Weights of a small mixture-of-experts language model, trained from scratch on English Wikipedia.
Size: 13 layers, vocabulary 12407.
Training: a variant of Adam for the experts, 8936 steps.
Below are experts of layer 3 (counted from 0) of a mixture-of-experts language model. Rows are named router (the router's row for the expert), gate (a neuron's input weights, with its number), up (a neuron's input weights, with its number), down (a neuron's output weights, with its number) and show model dimensions 0-255. Each number is 128 + 24 x the weight over its row's rms, rounded and kept within 0 to 255. Numbers have three digits each.
After each expert's rows: "comes after" lists some tokens at least twice as common just before its tokens as in all text; "comes before" lists some tokens at least twice as common just after its tokens as in all text. This comes from a sample of Wikipedia text that the model never trained on. Tokens count by the router's weight.

# expert 54
router:144120085138105164138112117089175168124105132099115103091090133111171124159135170142141150119117108134118124113110144107073122131188102125132193172125130143176102153129126179120144103103122132081136132130152165109147094134117087118146147164114177109108091088171139130132115122140135118140143133120114132141120162129118129137157177120101137075077125111111116120118106124117157121141160169133148165142161101151105141131120116103112147098129136087130099112130121121139120139111146156088115112129143117112129135164156137112186118132144153111120101112122141113113118127102169135142101130090114151161166145127153125154126114131128161133077137141125100122114098149122131155090118114181141156149106109099132122155130055135098101151101097111111150097077115138141149100133137076
gate0:164205100122145129117120106174126144099121135176123173091094147172130139134081146094157152125141139123111107133114113121145132131133098125091139109146148124131121103134131124137151113105141147108139134116101121090136141142115136098100131158107165099172154128153137126127138119079073101158102161108154120112186106103116133138129104153133129091105126116129157112105114104127128107145122125134158164135130119116103146101138101107138084093144127112126082148150120118085123176101141151148150137133144097125129130147108134148180157122142129189094121136099127110107116105128108154133109129108074134116127162129129117153124208138145129093057155141127096137130113126145117120126163140127080135109095153138133088110122122119078113148191083110169123119079112147157117125134149142
up0:093088144123102093144132120142088112140122118117150138146114107122161130098112122148072128126096164131179113135102133128093152132102155112153082119103088120113175137137134146103125129154124096148124102142114137143124106137121120148148169120118133144110135129074083170155103128236157167106170070122103155140054136156096154123118169133124144150137118125131088112135144117136120144118109146100128116102116139160120116160119145106147130160119181138125145110138114105125116065157108126108111086135136167124136124141105123116075088086123142097142130136119098159105135136109134087127145115123147126142100112115115131136108086129093138139147117085140161133133164124086160120142142117123127090131150126121098135130106159135136123125083125145098151121183125108099123177127142134
down0:145175101085104141107123121128130129122098102158156121168129108129094148141118120128178132134167124117122085085097110132118133140130130146179156107140159158127139170119166111157112131113139151130115101134092165091164134088080138080137137105098116152190127146124144139107157117054134125101159134143154111081124139146129102137120117143112148132095112140157131129151139138094136115140164054151101132135149078144164107122109154121094125115149109120116137167125128109152159101119130121137112102122141062122117150141139116146094145120089157160126115118188146113145133123133155143159052101115123103122101095133148091125107079094145128120148141124148069148121111107116126134132143125139123144150153151110141127151121122105078081124152139106122116133113120118107142158105150105
comes after: "0", "9", "8", "7", "5", "2"
comes before: " |", ",", "–", ")", ")\n", "\n"

# expert 50
router:162149132147154117150098124106158108096133118129105148121136124116114105144119124178126151125140072154146119079121129141098097140167122144117173129108124114146117103136119121123100122154142135101126116079138086145141113088102131112129105123118120158158133130131133123144142073089067108120065155089106071118132185137154160126148153142174155136111178115096169124110118103119062151148149121104133103163107081129161131115098117122130122124141151119137119129120137109131147114150128165099112122141127106137108118145170127126171104132083154146140147135151124114149187157144119145139125148117075122139156154124164165114102112092123150136114080108157082155121094137103124142161145135129130109121114136158189109090104143117109159091139102157125143139115147140099152078137134148
gate0:155037133147130068087158103143128107152131083064123112135155144131115153141157177134120130126124119120138130141097105161093123163123135167101123155137138117106121114150143140109130102140117144108118163137130137139138124083173127137102093078138167143170158133123110090135111112147097113103119110190121121123127135119121119139150127108120142101104123118137121089151103089140125148131118105100093159120133122092150125118156155184134104085164109144114118072123089111165120148128115165132124118111119125149118109161165160141133136095144135114131134152110119137136169142088134174077075130076114132164132103142146129125139139115098116131086111105135120151073117170146129144109133121149135129134103115072127155096147156138127160109136143143105120078132140116088106103147138135
up0:134139127105132111116135187148151161124116128134131126115122084149121100101138142103155101123115102109170118118157139112181099142150140190107135149107137140150111147163135135098201128142157163134128162140120156127128121167132120115122139123123101120141106156137157158156169126130150135152149125174149083153141117146147118101104139109125094087112114101108148179110138113102133152129106169104173184121072112107110149094130111133119164126120183133106100164133118150101095114109159134149127170126052168095128142144136156146097134105086127110110169131096139130152106121109133134122147117105146132162095117141141116153158108119114128090106094083138123140125118098129194117084098113125134128120159138163161134127152102135097103130127129083134107109143146159126098156145128116
down0:087136151149153113121141134116159102139168115141115114113108135144103106131145166120107139181097137098116113121127118150125166123164135144082149134130129161075115119147108113111144139130122140133173116122108140152117128115108129123140094145134078127147042143129108144103131113135162144091115146128141120099131158122129106125109141132100066128154081064101162156130139172151134147160120095096169105127155160158135074189116121120126075165109177124135119108188123110144119114128136113099109140101175152119159127123121113096158114129107125148160152133091106172136116107117165136123120111102093131187136111108129126142117123112172110107144070103135123159123110154079113098121135115114104165124093119096141148123127134111107137136133111089138119133135116090092122124110156134
comes after: " |", "3", ";", "4", "6", "7"
comes before: "1", "2", "3", "4", "6", "5"

# expert 40
router:122160087152144118133135108118118141079127115158100153151175091135134149127131120114125142161121126121153116135123094139150112147137124119120141099120113118135149133070115072117148151124136127131148118128132136103125120127147125129110120148177103167144165118153106121107107139182122109157121130126119172155117170121123119084137076164169111149111112153129114128136206146115130155121131134139158159141176112152124079140085139132162119094068124094145107113146105081151119142115122160141099129149149144171082122160135118142158096081128160132097163103113133121158134160150131147141169138096093168089102129114088125127125142109124114102116125143107174126187102113108134108145101096143109108139124108127117077141109091190123132109094125127096155150129111144152114107121158090
gate0:121099141122184120148148145109168110185130120125137152120109141185097101129156105101128140111166171122119110129143120077105122143123138118138142146132120149113098139172160126125113100125151110169117182116147085152125147153113129115141194145158122161128105124133104126166153119102122133079144133123150125114112183110083118107155154139147087164128096123133096127130122140130176115138110130151127101135127171119141108102163137139192132104101132088155127145144123135122126148145105124140113118133161121097127088145179131106142115120097120134136099068123167117120161140099113149088149132103139133090094141141147186118126176129176129139128127166100135104154163100110145101096157128137141125119140152107124095075136152111152143132096119098112133114172132095084155106138156116
up0:156124136125139132120130101166085135109117131176131122127142138119136124103107120148084112100132160140138174119161149142104125114147134129149124073115124087124093167137107119140128120154119121151130177149140160102125148159181139112133152103121066137111138139096143108156159158123122097143069113148132094101169124179089093144154140146132089133082068132129114135148133076119118167115150112082114128162151132125182124101128156119111109108167145089117103118130111133094083125155149167145147117189101153129149092129105151104133129088080179114142108101105116182095125128139130134141130146110113101146154120143127122155151137106116165114088092143109151131110133109115163119086136119134173177110133123118125133123153133159135101152102137128123104111126096113114141148140156107
down0:123149125092120120158111123116170124126120104120117132142140131132127184147125105190133137142112098108118084086124126179123146083144133191153113098143163127121111110146178079154134103128098155104170181139147128095143131098148138124156142128124098106117147121157130115161094161128144140124087100113127125130144144098144119149129103151112147126140164109106151085135097112105109118145109117099125118170112143132182133147126112141160130104138172132115112087136151109129161130152102163131127067084156113122174126127128135137166122125158161124134098103150115139148184120119135111111125138135151123085148147103141122132143091091134130141139111128102089124112056193129138179149129126144106177130126137144148100129144124152107114127097110114124105130158121143077163143147103079
comes after: "1", "2", " ", "–", "0", "9"
comes before: "0", "9", "5", "1", "8", "6"

# expert 19
router:151112128175111118129080130133129111187109103111141108101114062117122081111108126139168127113112117084161142085150110128136104127130138150143138163109142111177154144164102122100069125126130086098142125118110171091093159144153115133131113160116124123101155151154098152101126128137111153164143134123113102110120120081128110149112123111132128138157102109148157113130105108136116126142137165144169120097109105142183120079128150132158154141097162157139087135126105138167104147141088139110124118163122190151170154118120107132152069077130128089149166129109098166130110143088153108087170131146106104137140130128098121153153133116118116148122110107134152134142129143146128161128120144137139154142138139202163103119105107149141113095146110152162112138144089159121115123111145119
gate0:129077150112136118114113115114080113130098115121140129079159135167135099145135100110109121104128125123096134113154142130118135106154147141097107142125109071142144154144108104170096089129124127090073127114107119090159063126181132151114120129157135143105153128112095135161130077099130127124059074155137173143084134097176134128127140129129144121106081079158142101141114152165127166134155103146135133111110128132145154097141136122101119101176116115154104126113134149138078144113121090122144157133140160159154129093153121139151111071125142121106157141126129123118145115140144149116163106136171164140144121134185124128143117126103099165109099122145093138113138118122167148126108126149163151107095141110110117117125126071151146128113066134174135108131113105094118135136125141
up0:135121134138151133132098093108131116122158108154121087124120121113110127097115148137108148132129168098158129112156120114120152109170112116088115144122138110178152086120071124185124139099165117113107095099134124116106149116140145158094145140115102125117150113163109114128123094140130150154149110112112131131104166122129133116149098123140114102143117118070151130120135167155086157160198124148155158108092117127099118110112158123164132153126072133118135143114111123153101209135089098132102131150118129197125164121129129093131124114080137117121168172106157144110124158110153110110143123158055132098166149112126136128135108132115158142117143075152111173173108148148175110089143110117139133089106128120080100123137102157153157119118119099128125147138149117111127151124141128
down0:112113127133105084188125115149116115148150113141154155166107121124131154148132113140130118126141101138121103169098132095119135126110145171123140117155132153088112121150153134089135143123102105159123155130132109135117149136087134162084138102115117132103169171167126132115141108120152132114167161118132126081140109112079119175117121108112122124105107115149112127136137149107124124151100150079124100129138146096074104179129091157097100131168108129146164126131176130120164118119109134148095080105169115124128106154121111117074148193133127127147167173145132121134121133103084107159080115115109126136095097141138171115147162160147172108144146156130102120142099188126116115175195115100074152119081136126128132158123129171131129099134118107122126132104138124128124103138098129
comes after: ".", "0", ",", "5", "4", "3"
comes before: " |", "%", " |\n", "5", " km", "3"

# expert 41
router:165183143154136148137130109170138127160112151119125097115171138104134153133132104149084154151137104120158159164148100161133135108157098116112125157133109136135108151100129074142134114125098081069118147112155132160101120159145135110079094141104089103057136103136112116126123152117166093145126115119165105116118117144136119112153119146183163128091097166122122149128144112171121117107149124140158128165132113119152117126141137146163124156143157176170100090145085130140116146090089124135137146148087126169127147116127127174112195097139128095122142139083150149161130132143121135138137169115105105150112135116075138102149104116122084139122114138143177131127130106144108128136115109107155151120125149141111103109134090123118159067163148132145143165089115130152110134127151116
gate0:159128090144182126142113129170092179095150098148140117160148095137116119113113128119154137106153148128140146109156109137090099119122070123105158118156108154158080112142093109133094137129116110120114121148129138094114163128134164133081124126195141127127167153134105145136120105143089108133161136146111152112101159131110100116106160144165065120152106108126090114121143091131112149085115160149112139099095129118146116150139150093174114157109116108083122117110132115111116129119135139214104164105130124149079137112108169130102159091099163083153113138106155177173108160142157123118130126107066132108138131141141139131093153145150114110111146096124115134122163142102143148146135110152156144113103111149113097104107117179142148116148147126129139123124126126137160118144126154
up0:120158113186170151101167103102094118147082150102081116133142109138119130134132129116110100122135184139154134120148099092101119130119136145128083105111120124151097135104134138136189159099116097133144139119125090134126118130123157155095148127118155161105161153142115094191137161148078165133155122175081132177160143129150149114123135157141094133154127142202135091130138125134123138147121107102123164145138109132146140130094150089121151084110111157137164145120151137126099135121147135120115165109091147128138135123117136093122115132144125135110173125098135136096146126122165163104111127112114122087115117133111152165119102082166118097088153109123078148155105106090105128136127132100090116142119129190126152094141107118141154124087131103137088100148129139153128141121077149
down0:109147121134113090113141099108112124159178103113140133118072126130101145150156132115134131125138134101132104084126117111136099089122153065116103136177184137123142091127144134170140139162150147124114103111153129121100123193150152094101157144157132115143149137125099178117104151136104154137142090116096160107115113133129171105102133111158126143120101138091115112123135129110152125152124136105097127115093121131140127096104066161094149090131146159130127147136156127109122124178160125111121119112106088141153102110150102111165126141164107147123095113112109116147125123083130122104135105141104110085166110126100091131116129152146115154143173099167117144127128184092139171088129134116082103143178148100122136108091149115121130122106154100124144107143122102108193114089099097
comes after: " D", " |", " S", " in", " L", " In"
comes before: "1", "2", "3", "9", "4", "5"

# expert 5
router:153091109104145139122124139173172124118118123137094111169142146115120097121134119110095137146177123156151141137167050093157134142143098104121181133136126135127175142120107133153097120128117127141108106093123138170115123129137166119090124169148096148115126117143137092136129114141107100115135112133109115140106119131102131114158137129087123133093135163104171142137104129151072160137125141176091118182106090129116069165095101126100111109151096139143136089135083142116132130113102122118155148163170101124119125115144126125156135162084136111135149134170170122152149133107098136138172171121111107126121140110124119090106082111103116139132142064122092155109121158099122125116115098155161158122151185134156117168150091141122103125141165140109109113122084138128094123147128149
gate0:083119129139104153124090079115083132126139113136131116149128139095160180130132126134102143151120117113102145150121127164132137109111109164160128151144142133121095095117118139103131140157160124132148112130159141149155130075130107128095134115108100165172164165113136142109104115118165171085158119106105170163077140118124120127170163162131130123120115147161127113092169099096121117138137141121110113126117167103121096175131118183110131116108172104112124150135088105198116094150107097146106121122141124095097113125139138160161147119115095113117118194117116137108183135142136108110127100148132130103129129166088116125094111137142122067118106118135142095097118172133123161111120120104088123107155112117161122109111136188122192130111127090115118134114144121169137134165121120
up0:129131098118138152155140103128137116122197139137107132169146131152135171120111121098098170165147111131103134151122125112159116118097103138095145148088105103143118121124100196085093129144122119191143139131176175151128134115167159143130111119112083173158146114169132149127113122112171133082135119110133109165134132101137117110107106180142106103100125149115173117167140125132135183148121118130155072143104134114097101133138163164129139129091133097150097157116092088127103147151136124147112133108135125108100132152130098143160168170110118101137118137090113156146118132140105092152134098087131142095109118132088131124113115135121148114118143130091135084106128086120140132145156143109119128148143161160118152119111127197145166121078122140140106158135098151108117116152163144
down0:142130099101130162119150138095158143146118134152116137120145093146140159098145082136136136127169158111085146113166124144112173169107138146096148150154101143101139143123104138141115121159143072097116148112143148088131117120145111156094160154151076149166130101085115135154148125135148114142125143113147144169150154107121188144116153125141175131147143157169089150145121159125158123114137148168099123125128132097096115135145114153180118137115128161146164097140093184122115131163104118130128115125113128149132126145166125205096108149141094087147109140160155174129119133118128133097168143177093168140130156054132137185163135111126126127131136137135156170131076145154144131126122117118132160172122157132138103118140152129129149145132159118129152142101132105116147133141109131
comes after: " ", "2", " G", "3", " |\n", " N"
comes before: "|", "0", "–", ".", "9", "th"

# expert 47
router:166092125102182118122124147130165133135137133082100135125143066147092128128143128179145140161104138087147087107116085139136093149139132142123139152127141146140164096178144100120090102141121101134159143119123133125116153145107147135093158113148138117121131150109160092155105153142180093108149117114145134155131119107128140147115102126146118106118177124117180093119132121099092170142149166096113131161120090111127120140159144147126117135113100135166115173105122107108099145105124134117147097120113111138106134118171126124102153174114180108122117141096147156124154138144119139144134116137143138128126118116111118136133093120131139110135124147132129166175152153173151104196177126146113131143087139149144146116155106074113096112190178172130172141138099164139105085157136125
gate1:105138125142149080135136137158113124123112133096137175120132198134122105141140157117144119104114090169099097133165158103130136130150129116171132120089143134146107111134103147114190138080100151118112129090138159121141108101101184152135161135150110124106125174121200107120134125126137137170159129089134101131119092150128169141119158112170104166118166142090111140089143106122123122087134149146142120167124126105140085145153158133102146092141116118125128110148092126130138071088158150149082150147125158106085136132172153145148143120133138122129091143128135118153134122093105179156113156139118105079153130141183140123138096111132102160154125147137127094153133094121152081130131127134094152123141187145126172108109112149122123136122154151109149121091125133140101109128135131
up1:156152128136138085153112143163139158097109162106112168127131199155096120127152142158144116124106076165100134122140127100119114156147141111139142111125127088143123114084103103130176140096125148137136134117125158102102115099118174164116120135143115148126119127129203118117137125126143141179164101110114102156144110156099167148136108138132083165104180118097121135083123097127135111123128148132125182161119146098167127097132140136115137090139119108091121135107095105133131109117144175128115133117123118109102142131140151167142134115129135159148154130142140143115145092123147174180090123121154084106141146106167122119126091114120098204155143155138105133131123127143172081166129089157120126113153162132140140081126141144100127150103159146111144132081127123154108125176142132
down1:122144077131121134126114114151121107098114145124159120081105167145154143081127125128124149115127109100105133159100148106131174129164129105142122133107120135099115126103111121126107142164098122132151096141113116143108170077141140119099109110159172165135118167094113132133164168147154106070156137096149183110095155120110166111123116128132143142078138158151100111132079099132133127107133181119134121141123122103128138095093125122064100125089114127141151162147127145119151128080148120120133130098123125120079149131140081101134143178117123095125096132132132108134157096192132092103116124155167115102154145146159140143107101122102118112112144139169134122122115136115152158082147126145098119135120119123097086121154132094120150136112186155113102147078148117110086138079106152
comes after: " ", " |", " |\n", "|", "-", " MPC"
comes before: "-", " |", "|", ":", " |\n", "–"

# expert 53
router:170113117076189130094149122140109125149163144125109128147152106140115100135141127131116121147117116134127131149129111145149102112167096161096145110105099113153133135138130135161128105122134128168080120139086130129120147153156140121122060132148121143133117117124183086164120112107155113108141134133121140114134156093144150148098142125108145080106151131132147140162131119156075103134166108110077163171097097165131127166126160138139125146136073151140155129139121128119120142104151108135129107141134103144137137105136120175134150085088134139121139115120161116139140217187134129155156101085119152085104145121134127165143082140097155129138136063135101122101116136103122150179103141122154121133108154142093138094120116098169150098137154109107128135104106152095137090153127153
gate0:149098090164154138136128104123077155092148135176116100172135109105153093120124160098110120139118098171131121120090110110152100072124121156098130090155124185139131161106090127145158137151141133105100114124119185141126095169124126099179160121143120149107143150130132090105163144156159145089130100139115124150135160133127148143113108134150122129117151121129146169124170101114166132091124131144102116112120094132134120107110164140154138108106102141130128139122118156119127132147148148167143118097109173092132130162141193132131159111108137122140160212137116169148138117103149118144128120155128119102109104124116089104131129133136126153111121164146111120102112152115115110182128129091098122171143120163143138183099138127138140069135097142167141137146125108136133139135064145
up0:139129099129182115111143130142083131107134171138101128150173122104121087120112151105128079125129099117121137118114112138121106111152119129133131074155132164123131145118111140152135108135132118119109141089111149107119111161122145146169108099124135113135150157131085097113129110105142135103137120132137119151120106141124145154110116103138133134112129114118147168160133064146103142130109137113058155111144103137154103117136134119152153092164090141118119153129092137130158124131132165139112126120114147071144139141138167124112146078124148164197144168138141146171205124171142134128124123110127117150091108142114091137095103118125152168153133153135089159099104179101107157129156136124092116140124128139154159150090133094148114076134110158139106115167133075077145121157061125
down0:115090138133105117141138143132164142160138178112125092112140144156129129155124157116120122160094093150128169169146121156079152155144138126126119089152126130182149147125095080110091140134108091115107107163113142086159087120139147098124142102135097110147089122128121125125150162123145129180120164111156144134126155098109120152133132163118098108114161170131145153158151148117126116118098097133094134165157120139173147094130143115119189100156140103117184132123127098148145100107093138109138168144163173164130192109114116077145102161141114093119094159144124152107115133151176143101125150128142113114127140121135069116106112112115116194129118125123123116086138166135137145135137109151152128114138125137135121110172148148128116130097149119105128093107176172108104147137130136
comes after: " |", " ", "|", ";", " |\n", " T"
comes before: " |", "1", "2", "0", "–", "3"

# expert 11
router:176122172093141131165149131095110147094174141148132108134122137145104119101140101141157169153114122121115123091133144082114170132170149131142173145102131129163151130150161174100132104166126127106157151133130134139122138110132137096166132129128087138169166085166114105126160094098114122109112159097167099112092117125110080152127124181116173110116144125151118122124161123132097108133132125098126085149117129134171136129110102103108118160139122130099141114125103119118114114155118143112129110114114137139159132137131125122113136145130142105154127099153125108098142141119184135155139107119090131134108157111175170120123160130129158118139089144138109154078097145094183109095157177135098170114122170170173098096126174135117160116140117132125138120124161162171068108151123123
gate0:095149114117123165137145142104139113117152085096130127168117149148113087156107078126137108152156140135149110139115140155134122146124115088148175136130094096146131141083116153194138192139124157131120137149120148155133106117132130160112160112141110163146128119121138103148126138154152141068093159116138146141115117104149093106071102166168103112118129098091134140094144165158118141141132106095110098122149091110122111106131126162150158128134079150136162120119099118094139128161134135194141158117123115131112125138141146151127128162119149100098134136126178138164152141129104163135120104180141099091073148129107158146146099140135129114140180167088078105131087083095138130125130110138129118108120089096161095142113130120121136123134118074113154142114130144147123133166107153
up0:149165146145133123126097099106145149142096126158126133130107133086187158094120114147107126125108154150173124110095156134159113117129075140140160175131133153137106096150116176114144136092128153115140127109098146166131091131133147081160161103119165110115148114109156132082106137136114139168132130121101119133125122146171168131139150120083168138122178138146148138111088122103133157117103141135156116126166115133125171151103139092117107135145135112121089116110130134111097098148128126123098102096120138153094136097104142112213123137123109105133188148147124121124118141115156081139140187107137109143162135134124130092151111093110144141082121132147131158153159166182144096159145136121126142135133176141133122131153114170108127133165130175150093138107138142125109128074136090
down0:129099133116107149157123160153107121086167138156103137165143089125102117109113125104162138147130128109114126153139120107098145153130124150187136119161140097112158096144100143118134148149102153128130152122131152115138133109103180144134133129086131119138139070131101125100106145091157144069113136122118101106152114115118082131095120127119113122148122193099129177118152116131120132135154106140101099107120124135146096105094129138112157114125161149140135123114176111129090150099125090126133129125153128183160123142102139155141182091108134152134147133121166074113141133129158167153128124130114155130134093126079159131183143147156100089129138155064117137131123076163138069159150115097125160118120132113127159177128109167100105095071134160138149141157122118146132127120163129
comes after: " |\n", "0", ")", "%", "4", " of"
comes before: " ", " —", " +", " −", " \"", " Democratic"

# expert 23
router:127148119130154115171147139142141105105154176156122132153141121132105117107148109122140100109172116111108086110113097133106107138118093140105159097140118147144171110113114114167117161161114138143137142114156167131156097140126107127147192136169119136137139082098161139126148124097109118146130133131115140141122101135119116114127120139137125118131157142146125172074118159133160134150152135140121139111100093118125073101125119099108123114184099105155099157167125096108137144132130129148177139119131093142135134148152178139133147168091149116153136120088160087142139127147067130161136132087136121142172132109093120100116121124120175108121129147141158134169108115116093128149128156079116144172142155156173122107084145185100072103103149104124153190148149115108163105151125101
gate0:120117120095126130141163078096066163129110169152090145139146128118103165127076126128138159143127125120095165157163130155133122130144120149143128111162108134139127086131128077122127137134132143118130126129121103124192159112092150135100117109129174166095151105094108156125133119191158125113139142147101123104138127127109098133116153098130126154154128181144078098116157154110144123109186170148092147104170102149174134127166130127072149146147117132144129156092162125140142107108165113128095073129135138138127138149088145157110095129122153124152150140131123099114092109096150103152129132166102093122121105159099090078128129101144094152102121119122109152169120134131152113142160164094103115149107172140128147116105115102097149130136103154141135117147142111104092154149128136
up0:137106106151081132097100151159123094151088129078142118091137121119123098113093141104099115154138123090142101153104131142052115148142133135136166152104136153138115125167115139148141097123118118097119149146101129132100155135102108134113070147115108126109096150158139143099106116126111140144152120099098136153137208121155152108191141132098122133090126109100149109170089086135131130126134126112128105092131134108107137142121072158101138092161117126099112131132111118154098174142097148126123174140084117103110151078137094113141121114140132096119103143157141148164159139126174154108118105132099102128178137140163161144119100111104128151124118118133136149112128205135132145111112111167169141119149110155115093124159130154139096125094150136131128093093134138137167115137136123
down0:119101091126130104106090151109091114135087094135138102130119138120154118129157126151146063114170156133158128119110093164121166106119128127142137136103119111192124146161135120142137107079116134079146089142154139137123160179096112106099141119154157124157109060117190159149113095135117114120136108102133181164134123087124178054122138111096136107139153085103168120111128109127157162130163123162146157120140121135134130138130137114134126100127145156121101142103108117167107145177129126119138158149107069147104131110113129121105137088166158087112118122114148136130149139121126122120077101119127138122157165109125141156107114172088129136130122122133150115154164124126143140140123104146126136174109137200140130128159100164143151096135119118148160115124124133140120110132123165
comes after: "1", " (", "9", " ", "2", " \""
comes before: "9", "0", "8", "7", "6", "5"

# expert 58
router:081113136179101137117137126093121136163134131095141168092100118131172128141134116130165130107131146156109146152107174128086106144135147121163114126151132118160122179148139173157146146140114147096146124143100116144132109139126079168161171127105149135096132135151116132106128137158092135160128145143104109135112130138146108085167166113057126111117126131114135105135098106079137126134119155088130122122152165167125181114121115163128125103132139084110135089164153135130111138149103116090115073137124127128159132144080087102138084097169101115113137103126116126071138103083121134085107146121159109190166085157120133115143119101115161146146111144152119109128134150147129144090091123134136131137106097155156147137172128109111101155101080123120141113126156133115106141111135105
gate1:113167129172143143101127157119182129135158153125130137101117128133097124124116116114152151127081083117093176165111099126084148117136086147084135113185178148129162186116098122115110162148151134135210147102148153132143113131134178152077134155137138076126103140107083116143111138122127140112134168139175112104135138134141154135119134144128117132091147164127109095135136129111092125104143154109153120121143139098071136168128089129120105071108163130076152132118129145146120164146101127119125114149124120070110131137119131119107129131134132142157135150133119175106139105147091146129105105127105108165137122135100124132145134132134146186133104117132154128105119133084131116119109128100143114139113130126159170073134148111163161148097108129101112120072132131152129122173126131
up1:137171125160160139108154152122154166130159180125120131107118113145070108139127112128163131131115079105110200143127100083090148118138114124133146102196160116127141168124109120117136146110134128135204151131187153131160116153149167176084162132138143078103091137114108112137126132126122145135170128151160105134167143170143155118119127128111135142108128148116122133149095154103094136119130134110139111095142143102104140190131104133124081091145132106097125137110104148145091145146100130131136115143118123101115138129129135108111131127126130162132140153109130151117145110163110134100130119122127118164143103168091127116160113135170148177151127125123161127100095140101120102132095139147170107108111131108163170096125149129157142164079144157091114132088129131176135119162124167
down1:114141122085126147143098125143122122098121129117158096119153113112135140143120096156069174144150171076129132128127101148169138131140121107084113123103109121105165104134157078125154141120124118120100109138148144129131134100128133124180112119142124147122130137133138162124135109179163115118118142160108161133131102141112110081119135126173134141104117128135104097097116118136191129146126101153127155101157137150126117076089125152135144126141112150125141161156118091111153105114109106133152119148139118135099085131155131140149142101238121144128153127107097092146116117132162092161174115119106120065149136121143116154155102119148108119135131094103099170103141127156118150101118118151155126094141144128108036169102122172103094103154128116138144124114151149101142146118105140
comes after: "0", "1", "8", "2", "9", "7"
comes before: ",", "\n", "–", ")\n", ".", ".\n\n"

# expert 22
router:110158132153141136140096138089140128104174125145152122153145131129090102121128173070133147158168148082119115137088117152163138139110165135142170139113111118125129157120128127113092133155160118169155115139122091131157162110138113131117118121139128145116086123137140107178152120128137111155143128082151139107125137135124109167131157137168116163154131118128107150097130113171154107144133125116101139118082102166122097129141142172164134177119117155148145191141146136068177161112147134126139159151154121130113108161171135120073129125130117142129103104137160091119145194141072114103150082118111139094107149099123155153133121140167127134138137111137096110112111082121127163138117169091133141132136110153132141115065159102125166131140124121120111147136077087111135155114101116
gate0:153134139165109169126164095089132113172138067131122130089125133120162134115085154122135148136153115124154127117094118108142110131117124175111139164112096139146140076086128098110130152107080116145156126131126123118126142149157147106139154138122080130125118119103131114133124173194149121127162149131115127111111113127145142134142128115117172135154158114179112103116136142088141083120157137155146097069137138088144152120134149116140121124112143097100106126130163120120094137110150065125125083129119139123144085131090166090107090155150130116097136140084122117102119107149114066120140165152171138111123137163150122112160164097129091133095154099159170114118129110153125129103126059112089143146117117148134112112169126130128107155093138123143123165108138118147101136072147118
up0:175167145111131183131148043090149104122119110156093121086084149102166165096049133125142119135158147099172148134163155163102128156140136137133146161129126145150107081104146090100115144120113125120143131127126107118182124148158135115115165144094118145153142115089111099102128104148139126125175128127115127122091126099158123126120113138145123144134153152152104096093111143114135148104129150143173129105153156069101152100127138126153148111145152118133121130126133100128103130126101121144093088117094172156120116122083141114143145176116116156125115133105104094112104117113133088135155132175144144097085120146129157126144134104149170131078114126141138125112128112169104134147141133108111123152137132136131136093157080145102126121128126100145125147120129129179100141084126082
down0:156087132185119091100103134135144115128132111145047088122164155131151134140128176145122122147125115093130111156140130118168155137142135123130126142096155140158112172106149090179132129167122110151126171103094124111105151099144143132129111144098143123083107144151095111138183151101104121170109144126138071093106104091116119185120129071134142176092147102157132160154162078104151189122158147119107134128102145128129135151115147117150126117116082141140145119132164149120145187137171107133113084159187111162123141095117122145139101104137127123116125134131144157139111177110137116150133111163116142132089145115150123137114113101109160133127154117155103158116147119129143149128133131134104161150145134099153090146157142109130099135130170138107109139133127099110131130154125138
comes after: "|", " |", ".\n\n", "-", "\n\n", " |\n\n"
comes before: "1", "2", " the", "3", "4", "=="